{
  "n_layer": 13,
  "experts_per_token": 3,
  "d_shared_expert": 64,
  "activation": "squared_relu",
  "balance_loss": 0.0155,
  "router_z_loss": 0.0001,
  "shared_expert_gate": true,
  "lr_router": 0.00106,
  "norm": "rmsnorm",
  "lr": 0.00468,
  "batch_tokens": [32768, 65536, 98304],
  "train_tokens": 343000000,
  "steps": 5908,
  "dataset": "wikipedia_en"
}
Below are experts of layer 9 (counted from 0) of a mixture-of-experts language model. Rows are named router (the router's row for the expert) and show model dimensions 0-191. Each number is 500 + 25 x the weight over its row's rms, rounded and kept within 0 to 999. Numbers have three digits each.
After each expert's rows: "comes before" lists some tokens at least twice as common just after its tokens as in all text; "mostly gets" lists some tokens that are sent to it at least half of the time. This comes from a sample of Wikipedia text that the model never trained on. Tokens count by the router's weight.

# expert 44
router:485461476491468524478503473494522465532510505512495451461474455547471511548486463520487466524473508543479507501499521484489496506512479506460511548503486485469518527501534485467496542544496456506535500497478478488486534479469515506466518522526514503549504469538499500457528512517485469513486506508471536478483497505481474548490475448487499471445467526507534522501512513512522517490442497494472485519512507498472515496516535488477495454526484454525504483510534508454502526504479515510464474483522520459544523503488526492506518519481520539532480511512443457525513466505505521472
comes before: "re", " of", ",", "-", "|", "wa"
mostly gets: "front", "re", "qua"

# expert 80
router:475470482476477480498508448450523490491527489527497497479479482555477547525498491508464450489456518544459455463498506482502507493509490476498524529481498440490515491493565477502492524494500492502548500512473471521515537495474454510482536525516485455574481478495527467466488518479498490507486515502479514431506499467455532525499482488479492488510512531527489524523485535527516523504475502502464504516511515501481493519502508504488498471523487460515456482508540510502485513518452498519499477479505512478548529504540543506502470494473491481490500537542486501548525460512480517488
comes before: " was", " been", " ", " be", " had", " re"
mostly gets: " had", " has", " have", " would", " did", " having"

# expert 117
router:472477471471486482476507467434522493477510463524460515450497457537474507507446476517497507488491541524458466498530534507519511498499510529496550558471485483483564491518509470482498496550490496503520509495476473491482527502446508523483514534544479499510475446516508476480505519488514484515492449491459526489524484510486494554485547477487469496523476531497525551508488510516538496506477477471454468513499504498452531494529512491495509500519476471517474475505506502500501522453475490515478498496527513521510534505504499521493474500468524519479477527531480474539522466529531496474
comes before: " ", "b", "d", "min", "-", "age"
mostly gets: " Ad", " Ab", "With"

# expert 55
router:483466468464466509475533494496525516486495479567450493491520476534466476514473445473464477494456507514508501508470506477528501486536473502485533537498501474497531489492520507466496541549503467494542510508487484491502514474484478521470545510502463469532467482509501480514505572526526466531475485484485504491509507455466489532471505460523490521533516501516509508485479521537524507509485502509497507537522500491435506511519494517497511490511463480545439491506501520504508525477470478511495487444521521509492547500502544522538450525495513507502474503537457501528523464502465505490
comes before: " ", " the", " and", " a", " re", " p"
mostly gets: " or", " and", " &", " /", " while"

# expert 47
router:455473466470459521508519448471525484510523474522485486485515451503499537519477464498459466482516514520479497475475491484524478532524520527495538521463464446480522498507479514505528514507462467519529533502485522507523499499465488498469519501487449495504480450522514478461526531504517467497519476476454517463483499504464496543471505490504452464511490521525514539548492523519546500501477482480466492514484513505480563477523540493496508480532529492516476476491491523490474534489495483538509466474522557502495523474542505491543474480490544480476482503501499497520480469540526492490
comes before: "duc", "tion", "ed", "te", "ted", "fe"
mostly gets: " pro", " Pro", "duc", " creat", "rect", " production"

# expert 78
router:485461450460431507482506495463519475523543438531475494479494454521449516538483480468494488480476505528513487455498542471485497532533505531472501508491486466471516516513525485479467528508524447505508528488481502476493503475489479508465502515517477480530491420552497473435545485526508500512496480462433509474506492491482516527502491490525505499488513501522519510526512543547521497491504482486497491495535487501468491498497475506519529476494505468487447499514482479475505499461490506539499529492485528500501549475508516486509480507485508502503480517483478460548477475511519529482
comes before: "ment", "ary", "ute", "u", "it", "tion"
mostly gets: " App", "app", "ro"

# expert 145
router:453463488488456482512488432466550529538516484531458465469510466515500493500503476498473485506452533506483488487468503470486512524533486505489538530482493481445550520500475482468473540525505493515525527512485531483512505517464506530479552536493527495522475455475532501489523559485510512500517463485447525517505512501458474519487501496499494493473512503531509503508522512532487493491479473482428511513501524459487515474502504520488497513527459484493490462519501518429499548494498497522496499502517538500540498477538553504506496513468533508481466511495479511531497477512506484480
comes before: "s", ":", "ed", " of", "ing", " in"
mostly gets: " type", " operation", " station", " list", " form", " cover"

# expert 1
router:484507479469463481501508491464534488493528472545495441469524511520507515496445481500463478485425497535514476477533481502499487506508496512503513529429477485442502512485515473488499506513515445507528526508492455514532538454502474516492524536522483476490494480522493471470513556496537457544477531493486528466494498498481534516518523493493490489461498482509540528499511529517483500470476450487467509518499514465493552509505510483514537494500483481543468469501510525501524522461467493497494484471519526498506507434526542497516490498490501496482462515522466487514475476499467490478
comes before: ",", "a", " |", "ia", ".", " University"
mostly gets: "shire", " Florida", "burg", "ford", "ville", " Island"

# expert 139
router:474463466485476501471526460430542500526539493520486477467524482500476514510482489490490479467495522529476489479494536449516486529514483534457540525484461474472546515503528507510487516552491452501509503501490524502473503478505465518484495515525515499542498484503540471496497504497498457497474529495452553507503495495486466507481516500514462524483507502528503533530503512542517505519473500468484502525479533488476528471519522469477478474502459448517485465510509529509505499470439476567506500507506498498490537480537551508510486525494540487505484528515489476544472451508474521484
comes before: " |", ".", ";", "th", "–", "°"
mostly gets: " 20", " 24", " 30", " 15", " 28", " 16"

# expert 158
router:437462422495474491477507445504508474510527472513468483483493493503489510533475502481495491470469514531471479496498495482556484489493525517481534542488486463484526507497498496496511536492469486527521507488484466497515494463490465505482510521504494477517476472485533490449512535536489463519506476506510505471511479484481511527478532471503468495501511525513503536497496509516495473513494513479488491502500511455446527493556524490467506482525476413510500489469517519510535536473447448513490490479544506479531534505545530503535487487485534484514460522542506502526517449517486486482
comes before: " ", " first", " a", " own", "tor", " father"
mostly gets: " his", " her", " their", " its", " His", " a"

# expert 128
router:450451502460470508512478438485561529533526477523462460433542462531482479513465457513486482513443512532498492483475492454536513511534497498481546512454441477469520513512500485502469535519498475486512521486468523494520506496469491518481539522502492487520482490494526484471528539516474488495533463482479528468504483451471494522509511474489475455475503500552497526521462527527516501486495492477458532505509495463497504482512507515519507486520475492510503480530487546514516541521505482517497521488493497483506524494519513501524460480461514495485483488532517491539509467499489497473
comes before: "s", " of", ",", ".", " was", " and"
mostly gets: " film", " song", " program", " book", " music", " album"

# expert 135
router:480476499489464501459519467453523506516529492539482481426505453514512522514493505486485520501491541552505474495480540468522520495519489528448537526491465465501507542513490508473473512534483508498523516529478514492499494478450462492509521517509537472559487467507517516453524528524499476489487498516489502490501465505470498537503498453497510532496511491533488542492488518525497510485489503454452520520505494464495526472520546532474476493521484476501471464468504495469548516500492527501511524491499532493508526494513506535523463513478552507468441503554478488523504465498498544479
comes before: "s", " |", " of", "d", "fe", "ttle"
mostly gets: " month", " week", "½", " years", "text", " year"

# expert 93
router:454441484483473497496490477484555481514527482551503458456496481524499497547471481523470471531454522549491515474518510475514518510534511534491524510460469476466514521528493462502462553547500437511517511527486511492501498476485491487454514520547527487509467489493491484482517524522494495483507473451483541438502518465477475526496542454487474462477483507548557516500494528505508501499496469482494513507484536500483504485506528509485544486507480491494485458516491532475524510461488495515512483486507547493506502490513540496516482525454496494497489502526470485524531487506497478479
comes before: " of", ".", ",", " and", " in", " for"
mostly gets: "ency", " education", "ism", "ization", "ity", "struction"

# expert 33
router:493442468478481513513496467461522491501503461532494503490512485529491502541480488486453449473437526516493486509495499471523513510492502492481514519483499479488516501456536523488503516499513495486538501512483510506509526462476468509485543522542526489551483476515525458456491517472489475488503490475483534472504475466448489517497498462527477498505495481528509501517468521500542509512465470484476504543466512477477507477501502475484502456499485497509442486486522534492504534486451498535479519472505509507540518519512546499488471497452541499531464555513481439545511460498484495450
comes before: " the", " he", " it", " she", " was", " is"
mostly gets: " which", " where", " because", " who", " what", " that"

# expert 20
router:480473469498457497497494460470534476529536485542476478469505488502514529495472458452476501503471527535486493483475512496491549515493490523449538507479489472473522525499490481450507523498500470510528494496485462522525543483461508532497495533543497456514501490534495514468466520509500444552495484481481530450481490467473516510502520470484481470462470548510511555500501543526514504460464478500464485532522514458499567482511516514471530497499473475504468479492489519490477516516501493495516495497537519499532494476531524488522486543468527508531465483527497506517527477501481480478
comes before: ",", " |", " (", "'", "son", "ton"
mostly gets: " Smith", "ford", " Henry", " Thomas", " William", "ley"

# expert 28
router:474448471500475525518479466464518494480519483532462484472535421540479503508483480480492473507516539514486507495495504482509513531506497534489545539484479507454530491511528502473503513531510490539528508478499490458522529457489470532466553517528494494513521474535524505490521535489504483513507490487474522486481511500470487539500520474508484470534452521510495528496508529530526491493479471478491521523512520474471544470539496519483491454536513468494481486488523514472464565517462473521492505494520532461527538457529520533506498511479514511523478530534477487526518448471518507480
comes before: " the", " a", " October", " his", " November", " August"
mostly gets: "On", " on", " at", " along", " On", " near"

# expert 56
router:482448472516454525493513463444509491510506467498477470474513493525467503513448503469444484486489536497459489470483522492507503519499474489507517540500491480490520522490536495495501531494491487515529519486493510497485506488458492539459539507508508499537432429489575501475516534514496491511507469472482529428514483475466494504511504467515480463507512518526503517516489558518505468487501480485496489503503502469442526474521496497496514469512500482496448482525517522465496505487438508545505482494542496449497535508534496479480504490473509482521494489517489466536490482485513504471
comes before: ":", " name", " C", " G", "mi", " P"
mostly gets: "Species", " Born", " Location", "​", " Country", "Personal"

# expert 87
router:489484484488472517502496497464527487482531451506438509424500497534480516501474481526467505511472493542481502517482507480498511524485511513490510536472456488495514513490536476503487482511476470505566514489496507482491515477475476528498515535508507461539476473517546479474495551511481485533527507473465557493532486466488508543477522475504512480486503537507490534514505514500524484496485514456488534511506500434450500495558489522466537488532515499519479428503515512486515510474466491546489506466527533458516517472508506546529490499478509499518491492511465464522501468493512517484
comes before: "A", "S", "C", "P", "R", "N"
mostly gets: "\\", "£", "{", "Á", "Z", "H"

# expert 82
router:473458470488487502504536478490522496482542475522493490484520488545483525549452468503487499484470505504491503501507522470504498490519489493468533504501483462474522518489552479479510513538476460538544492481524497480507537469463479513481514520503467509510484480500506479486499534524504475500500443463477539495477510470479518523480548482510517514488465542515506501495481526525504487531481476473462522525528514446450529499547519511477503462521493489521468468516526528471507535500443460532477468457517544510501530503532517492487487496473514504534466491521490451514515450487517514446
comes before: " ", " Democratic", " La", " Con", " C", " S"
mostly gets: " Democratic", " The", " the", "The"

# expert 4
router:471472499481480494466536475463569494538550446523474452477489474511501530514501482515477494500502546515454467488493532491524501515510485505464541504488458471485520525468497509469473500516489452499514522509476489533511506466479486537465524498520495483531463477521511460482497516545482449500510481494448525464501493501490506511511505470506490490466513521537505510520504564532496481496461481456479478547498523495470520486515526489481540457534488502530492469527505517496502521492484474539484485470515499492504501496520530492531507513491516473503425500514485469558493460511498518501
comes before: ")", " |", "–20", "–19", "–", ":"
mostly gets: "–19", "–20", " 2003", " 2004", "03", "07"

# expert 111
router:471477469469468497507531481448546500509510477531504476438499487504495540509469482498474488492509544498467458469501519469523527494509521523517530520463468500455529534494498501487491503527481463486532544496474513495523519470481499488478518520538494474543501471513534466471526509507468488518490472482471545467488530499507485520498480480515477487467475491537508506481526543541532495497481481462493504504525506485449548484479513504498511483534478461532478479527531524478503533476449489510509499453545501499535516513497543493513479512454517510492446495537487480527481462507488543467
comes before: ":", ")", " |", "20", "–20", " by"
mostly gets: "–20", "Release", " Born", "20", "–19", " album"

# expert 43
router:447464478474455506511514465460534514502529478566515487483501452544472519516495482519477496472445536550470461479500521504520507531497456527506529536443495482503549504474532490515502526494498500485530482493473505501512489502446478526473531510500488480515483488529524462485517526509538467505507492491442526461488495491498505543489530456472497502493529499529515499491513509533502463520488485474486499511495530465485511495516511494483499478504520498536451475501523516453492541506461496518502479472530539509534529472534548500512488481475534506488458535517483521529501473506535513499
comes before: " ", " re", " a", " be", " not", " was"
mostly gets: " been", " were", " was", " is", " are", " may"

# expert 25
router:444436488502469491487488477458526503497513458551478486464507482511455548528485489485496460475468522543500529481498559485544517487537506524487531490444483474464562533506510502492491539521508487501516518523446469526500519468475495517469497529511527477513499486484510500491481545498501477502510464477473547448494512504471486536495481457487503483467485536528484488529496532521504497467488494493479497506520518493456501514517521489487510482526505509488492463511507516475513535492481524520489494475499498516519562500523556504509496522480553515516467513526462501550510481512518521496
comes before: ",", ".", " of", " and", " in", " were"
mostly gets: "ities", "ations", " services", "ies", " years"

# expert 100
router:495460457445464527481474483497537508538521478552476489462500483498520492511473478490494464509473521539469524516469529467508498486544497548477546492482462485470504464495515482483512543519487470504547497454480502484510495482485496494508546536514502470557486466522516509459512538512501483525507481467493503462543476485494477532488559463517496452498489517516490554509504545549509513510478510434479522532489494488486532486517510471500488487481506460516482483511501519505484507509477478512510510492533531485515516499526519480494466516465517544515494508546505467526529481522504504468
comes before: "s", "er", ",", " of", " and", "man"
mostly gets: " father", " artist", " student", " brother", " politician", "other"

# expert 119
router:444459478475446516501500481478545508537506490541497472461502497498486519496467504495476500500472517504480508476535538484538516507471511502493548541484483482450509509491519483472464559545512461512528519531466488479481509486469507511466534498523461464514511505486534503440472536524486502524530463495443530470484492492467487511501534485479489489490499527539527516519480522489512497516498480473491510542518524476479530464534525472469512492529496470506499478521497520503513522497482516532539487491564500487537506483487524507519476504470562516482472477496479441492482483510525499477
comes before: " of", " to", " with", " in", " for", "."
mostly gets: " role", " success", "ible", " known", "style", " addition"

# expert 89
router:497492456478486530475520463487544488522520482518471482477513465512459515498475469485480518513475503520487503486491538457481493485520499524474522529481498452474502508508557466487504505548508479484500514520492462495478521515478486524477545519562494473529521472493529483470508529550518485539478510471472528500473515486463514540482529487525504498488481534522501534535512524519499451511482512474443516524522502481449522464547518519483521475509533475528488433505514523520475528493487474518480505482549513494526497468503541495477471527473549496478502504482469476521471470532493510500
comes before: "er", "ly", "ar", "n", "est", "ative"
mostly gets: " large", " high", " south", " north", " small", "west"

# expert 3
router:463465474508472498496500500443544506496538474547507492467526497501454530488487483503488443509495530529476513443513540500523527499494516549510547498492489461416523530493515512489450519539513483510544534515500491489510535475466494522492505525558500452518489476541490499485497520468503491510491470497434532477510511462485503489512552445508512470499523525528512533495485523532525508508485489491467526518525505466487544470502539472487512469518519486487480470528486528462519508494491506510522517479523533498517507475512524485511493508478502501485490502518496444527508479494495513488
comes before: " to", " with", "s", " in", " on", ","
mostly gets: "ction", " attack", "ct"

# expert 22
router:498482443458486519493520454498510465471539470514484489491533482557456481489442465506480485473467505508506471514488516474502472507507499500464532514472503462456534518485549489497505533528501482520527508493490494475502496483481480535469512516538501479536491478531512465459482521538523483512515507470519508471494496480468510527466526480495505489469507506492495502518521495539521494488464448482474491549512498488468513524528506498470508509523481495543486515467527528495482572491439468508491472494531508495500509513530534495530515488486509517527468531534494503544486427470500508461
comes before: " ", "y", " first", "re", "se", "n"
mostly gets: " The", "The", " the", " This"

# expert 61
router:488469477501479536500550476503541495481518465573490516483493472538473501535458479510454469483462505506496477502500540468501508489527481521480529522487494463481531522494534522456489544516475479521545508480447474507522523471489462508477538535490497505523466469523503505472492544511514455522488502504470528459499509481469499509477492472496511522534500502526513522512497514513507514485446473499492512504499504486434518480507511515501500505511519474503461490520500524465472543480472476532499520509539532495515534477543529507540467533478532499507511501538467469543522452520479493475
comes before: " ", " and", " the", " 1", " S", " a"
mostly gets: ");", ";", " and", " while"

# expert 8
router:461498464477467535521516494472519484493536445514477445469512488520508509511457466510494475490474512526465503488495520469507494480495524483463522527460496503485496484467528495491469532541517419538515514502494505510531501523439453529500538522527473491512485458506506457467551533545514490523507503451477526454488519477486509545488521475522490462522491479515524506500497543499478501469516479494510488499530551474480491501523517487489487498497507466527453481499524513470515521473479489495510504467510528501499519464512526505497461547475521491515455501509479476495501483543521511459
comes before: "al", "ation", "ity", "ated", "ate", "ities"
mostly gets: "leg", "al", "iv", "tern", "ral"

# expert 144
router:464463461496489482501537436448513509505503494524447500485523463545468517522491459503478484483481524512473496508499513481526535509499525534460520498501508463473540520475556495500484492529504487499491491467459513503506541473497487532491518518536505462540480481483524510486488525512470474496519480499464504492502480479450452516486496481528483511503516508510474534492533503528499496493477447456499515514538516486464529462522496514457511473524513476479488492489498530478508562474466478524479469496519538498513557484492548483553451516487512506495469525512466469529502474509499534486
comes before: " the", " ", " a", "out", " his", " other"
mostly gets: " some", " most", " between", " what", " under", " However"

# expert 11
router:464478481479481525490545479479537499493500478552480471459533475523500519531462447515474503499471488526480500479481505474499519507505504493482542487489510461464512534508486488481492555524498459499543521497481507498521540490453488497490531530501515475555500435515517484467550553549507449542481509494470525464490469469498519547476533475493462497459495515507492506505486535503514514493490498484487483533484489493491511491542502490457525499548478469485479494492507524448515503506473509510518551488508550509494552514514512515496490486496522476490463530522506499530495480516507542472
comes before: "s", "ic", "ical", "us", "%", "ification"
mostly gets: " music", " Music", " Art", "±"

# expert 35
router:439460436480475499504496472487507478484533458521435474492521466543451521497469513479489497487508519523470487515522501473540498524499520522481539512496489484457552509509500485481474507493482468517507507481484487472492507476451489493451517554516515503496480463527531476464499556491478467510517499507496531491480488505512516547475491480502493500518489497499506511501476512529482506492476474492489511498544496456443533504536505489473494450512496471517511492483503540506483526513462464531473480491549520526490542522538527521499474520481495510533485523515502471519494432505494506444
comes before: " ", "cc", "c", " f", " new", " p"
mostly gets: " a", " an", " its", " another", " his", " Best"

# expert 98
router:483445504475483505495505465473547497486514476548473486468508474544468505514463467492459481517480544539466501506508541460508499500528478532496543509463489500493549520496500483445487564518471469504548516484479478508506491500488493514452530540528515474534475498544498487487483528507512490523516498477486521461523464477477505536524513473491503486489502555528526493494498536520504497513488463484473509521511501484465522491558534502487530481498457483503477457496509521500529516485459497527501517486549527483524512476538504503535498507460531503503508537536484479537518483515484519462
comes before: " |", "\n", " The", "\"", ".", " ("
mostly gets: "\"", "}", "”", "]", "$", ")."

# expert 129
router:474482488470491505496546489419545494528525489543476509451495484510479523530472495505467494487495528538450480485482549462497508532508466537472535534504458464480536536491497474512510524529524457493517505477493476526496502491469491509448509540519519479513497487523513478447515514512483474528480504472444545476516465498476499505487509470495494483467512526515502506526502539533487481492477490471484514520522493480513508473529519480493524470523490474492484445495479527504528493480472466534475460490524501468518509479519512509501487530505539510511451546515475465526516456513502518468
comes before: " |", ".", ")", " m", "′", "″"
mostly gets: "0,000", "000", "–3", "–2", "–0", "00"

# expert 31
router:478467481501467493486501492473551496543505477563479478455525462490479506520463465472503508506458512504474474513473511473492477523528495541463520512484491480466523536482495448471482512530488473511526500513451508479518546416466473513470534524534525482504507474554511515462487536518485491544503490481473543497499529467471494546526522486497499471485484483525532513542488496504511499509474470455483493484513514468492523479516525499507533475491485478519496467498498523478519531478507526500540509479508549469536500497533495533506455539467509518535483517519489487519508491507510498488
comes before: "s", " of", ",", ".", " and", " in"
mostly gets: " water", "round", "house", " village", " site", "age"

# expert 10
router:490458472484472504503511494451529508474526470572497469478507458549484552496484503514448483472508530529479483499508499482497482479531490534466521503486498468476543464499507501509514509548495458501516486529476508455520527488488468508477523501564492479551461461495501518490483541521507505535516513472462522455488515475495538536496500489510492503479474526527499507508493541511533494482480487481463483523521498484457516478500487473535525455512495503503434494509506516516507519508470485529514466472532493495528557500508551516533474489474515516498496541494481483520488451506496494474
comes before: " the", " be", " ", " to", " re", " have"
mostly gets: " to", " To", " would", " will", " could"

# expert 151
router:479456476467474517514500464496538498489545495539481471484516469522478519506473496506476514487467520530488484501533506499485501502494507531498529499472462504448523518471493511483499489518502484517529493505488455480491481454425448518482503545523482462543508479540497502490487511504488455505510489472461527463517504487443482504497498454498476471502516520500522509516515545529527528494456487513470510516534537439481521511507540464493536491480453439489494501505506513511488520509463508523492459499550551509510497493538520500525493546478529503466497506520478508517492444491506515479
comes before: ",", " |", " (", "k", "ki", "ov"
mostly gets: "ć", "č", "ń", "ov", "ki", "ko"

# expert 69
router:458455493512469519476499482473533475506540492543456498470526489545481517512469516502446454516475541524489493470529514509494508512491491510505529509507459468450525495516529503464466498506467451482545494510460478521495493504483455503480535526506481451527473482515510455484488499512488479531529479469486542472520462495491507523520522459514495491454493528493552531546490554524516507487471474494472509506528501473465498494541541502471513488537498485512487498526510504487518531477456515527498499473509536458524497482541490502533492517469495507490501518499476483531498484471502465454
comes before: ")", "A", " |", "R", ",", ";"
mostly gets: " This", " this", "ي", "و"

# expert 41
router:471455478479467523498512481469525522526528438538478483453542468521488529542483478489479466484490508535461499498506528483504500536529495517493506521486449475495545515482528452461480542513479453457542498488483498522548524494495471502502503529515506484544498484521499498490485558514511473498500518453482532467522487471464500520485532465504491483506474517503487532513465569531506467509468494469444513513535490515485510488498523510498506453505481478516465492460532502491516534500484511521507488484493533507529521487527539490480475524459524508507477506517500506527523474497505542479
comes before: "s", "'", "\"", ")", " of", " also"
mostly gets: " women", "'", " Women", "’", "See", " people"

# expert 83
router:429488496518441484506517482501525485523532488517484478471504488511497512498453478520497487455501513536463514510516534468502481520518495535456546533459479482448520522495494480460484535538522483512555531502489497481518522458453489494478508500492514501496484478514503492489528533522537441487505485502460497469510515471442515537495509445499491492490477493506499528497503579520524527485483448490469471508554545504496502499537511478470509488524491510489477475517482510465515523509487495537519516489516538494533522478504504516515464496492548505513464497485471480513517454487509494484
comes before: "s", "ion", "|", "ed", "al", "ive"
mostly gets: "port", "ion", "script", "view"

# expert 36
router:460451493486468517505509472453549480517500457579456499476517465529506496518438487502477472474485525506511504497494526483527524484512491533511523544458499499492531507475534511466508539507470457538569508473488478503514545447476477505476537515512514441524487491530515453470498502490524483536513484488480513465498495464490518513484501478511503488500500527530510509498512511544518496487476478499468487496500525462458526479509523501500506495518507472497460492518506521477518530474442497547482503501552526484505515488537507501528505497477516498483478548514457482516534495510497513495
comes before: "\n", " |", " and", " is", ")", " ="
mostly gets: ")", ");", "),", "]"

# expert 137
router:464479483480477522515537487493527490497516479530495478470495477496497510508462471494484518487456517524458515474490490485476489533498488515474533528497464510465506491491517451458521520547498483531527511494484482519523476522457496517473496533526492468531484466523541472487524541517500477553488468475490517454502513508472515520483527447500483508512496521503509538539503537531502531499482475503495476498516529488439538493565541471441510464525520467547491460497453518525494527463462499526540505476547544482500506488488489500493487507471548529484472507493518485501499484501491526496
comes before: "ly", " ", "ate", "ial", "ive", "im"
mostly gets: "ful", "ive", "е", "ical", "р", "ious"

# expert 124
router:471460482489466501476530466467517517504541489514446491489544460513475524495473505507462449484485519563499515482480494456549505540509501535458537531458480454493568508495546518489492519546502462506530508513479489527483514463480475518476497521545505448525500478504512477461504500495491456499480498496474545497495502478493488525463495475516484521476490539519515499512511552505529491513488472486496529535490524484460503493509494484474491495515493462505495485522509515476521495483482506551512499509521500490501532486555533489507492525490531469492477500519428479537510468501497495470
comes before: ".", " |", ",", "–0", "–1", ":"
mostly gets: " 1", " 2", " 3", " 4", " 5", " 6"

# expert 126
router:469467494496486486467555479489568477515543481514500461451483462529495508518491478511471500467509525510466477482506522496510504487492488521460527518467474488479538500515502506495485532547506477505489524498475501496503503493471469514457496541512499500522484486553530469478508511503498466537489477464443532483504502481483515557487507467509482504474517493508517512521495516540504507480442477482481498544551515490494547484510539518495525478522474479487490477490507509506531533475455497533498498463557522516533533484512505500549496493474507496514464528532496451551494442528487486490
comes before: ",", " |", ".", " 19", ")", "–20"
mostly gets: " 2013", " 2016", " 2022", " 2011", " 2019", " 2006"

# expert 121
router:482469487500480506514490486484552497487527485557477464487529462535484521505503486496435448512474523564517495487498495494502486494514498519443535503461475490460526495501529475469486534502507427495534499500482482524518468495465469518501505524521508466520496481537505515512493530523512425513476492473496514474489486460465507508507523452478475437464496498531531551528488537501499534496471453471487502509542526476491537480499520493493529480492488468522493479471532526504511517486460483513479477489500512503532501478535524461523499514478510486499481503522492502508528488485456484474
comes before: ",", "'", " (", " was", " is", " and"
mostly gets: "ia", "ium", "ville"

# expert 72
router:454459425519457487508507494470547478503510468554456486478523491555478576495489482503499492443507514508518495502514495477522527488521529545489524539487481483457540494504505509499502488509481469523516486483459499520517552480483472512465511515514517484521476471497500497478484550497504484528505476469467560491497512489480515509492523483535491514473503515529531529469514508507506478487471501468496540501505543494478522463529495501468513465530494494500457498467517519495501522500454508514508513469514523487518520460510561502514463487483516489496487514504480487553519440491517494471
comes before: " the", " a", " his", " 19", " their", " its"
mostly gets: " into", " from", " at", " during", " against", " between"

# expert 131
router:479483474462456494467514483497515476490497460553449462491515472521472524530472487481493497499476511531504459481483526490527503506507511508461496526506483460478520522502523509473501519516474458513511515524513470526515497485476467481456506533518517481547496471533503490458527549518491496521503516439470555480537474496486528520490552483504497479491500513511500519455498534523517471514466479457488512485490488491474544506496538477470489480525461454534490470468520511499523531484457483474520492480535509505501515511543535498536475518433508518536476520522497500532489459525489517478
comes before: "s", " century", "th", " ", " place", "round"
mostly gets: " third", " second", "th", "year", "'", " first"

# expert 113
router:473497454459477518489511493462510501517521507523466495466533490498432533499480501494480498466488503525469513498466518495514492470520476511470532513488460504456521510521535473479505501511500477498509510512473485500477538480452458544498561534535494493532466450472539520450508515511500485542527460486471504503501500467458485514488498491529496468498499533536515536522493520518513516523493486475479472516521502463468534507519561474475496470533492499499473473514524499482458521478449486490531493476552533480483510500539508494523453514467529507497491525538483468504510450505528507480
comes before: " ", "st", "est", "int", "ly", " f"
mostly gets: " Best", " high", " total", " most", " Total", " Po"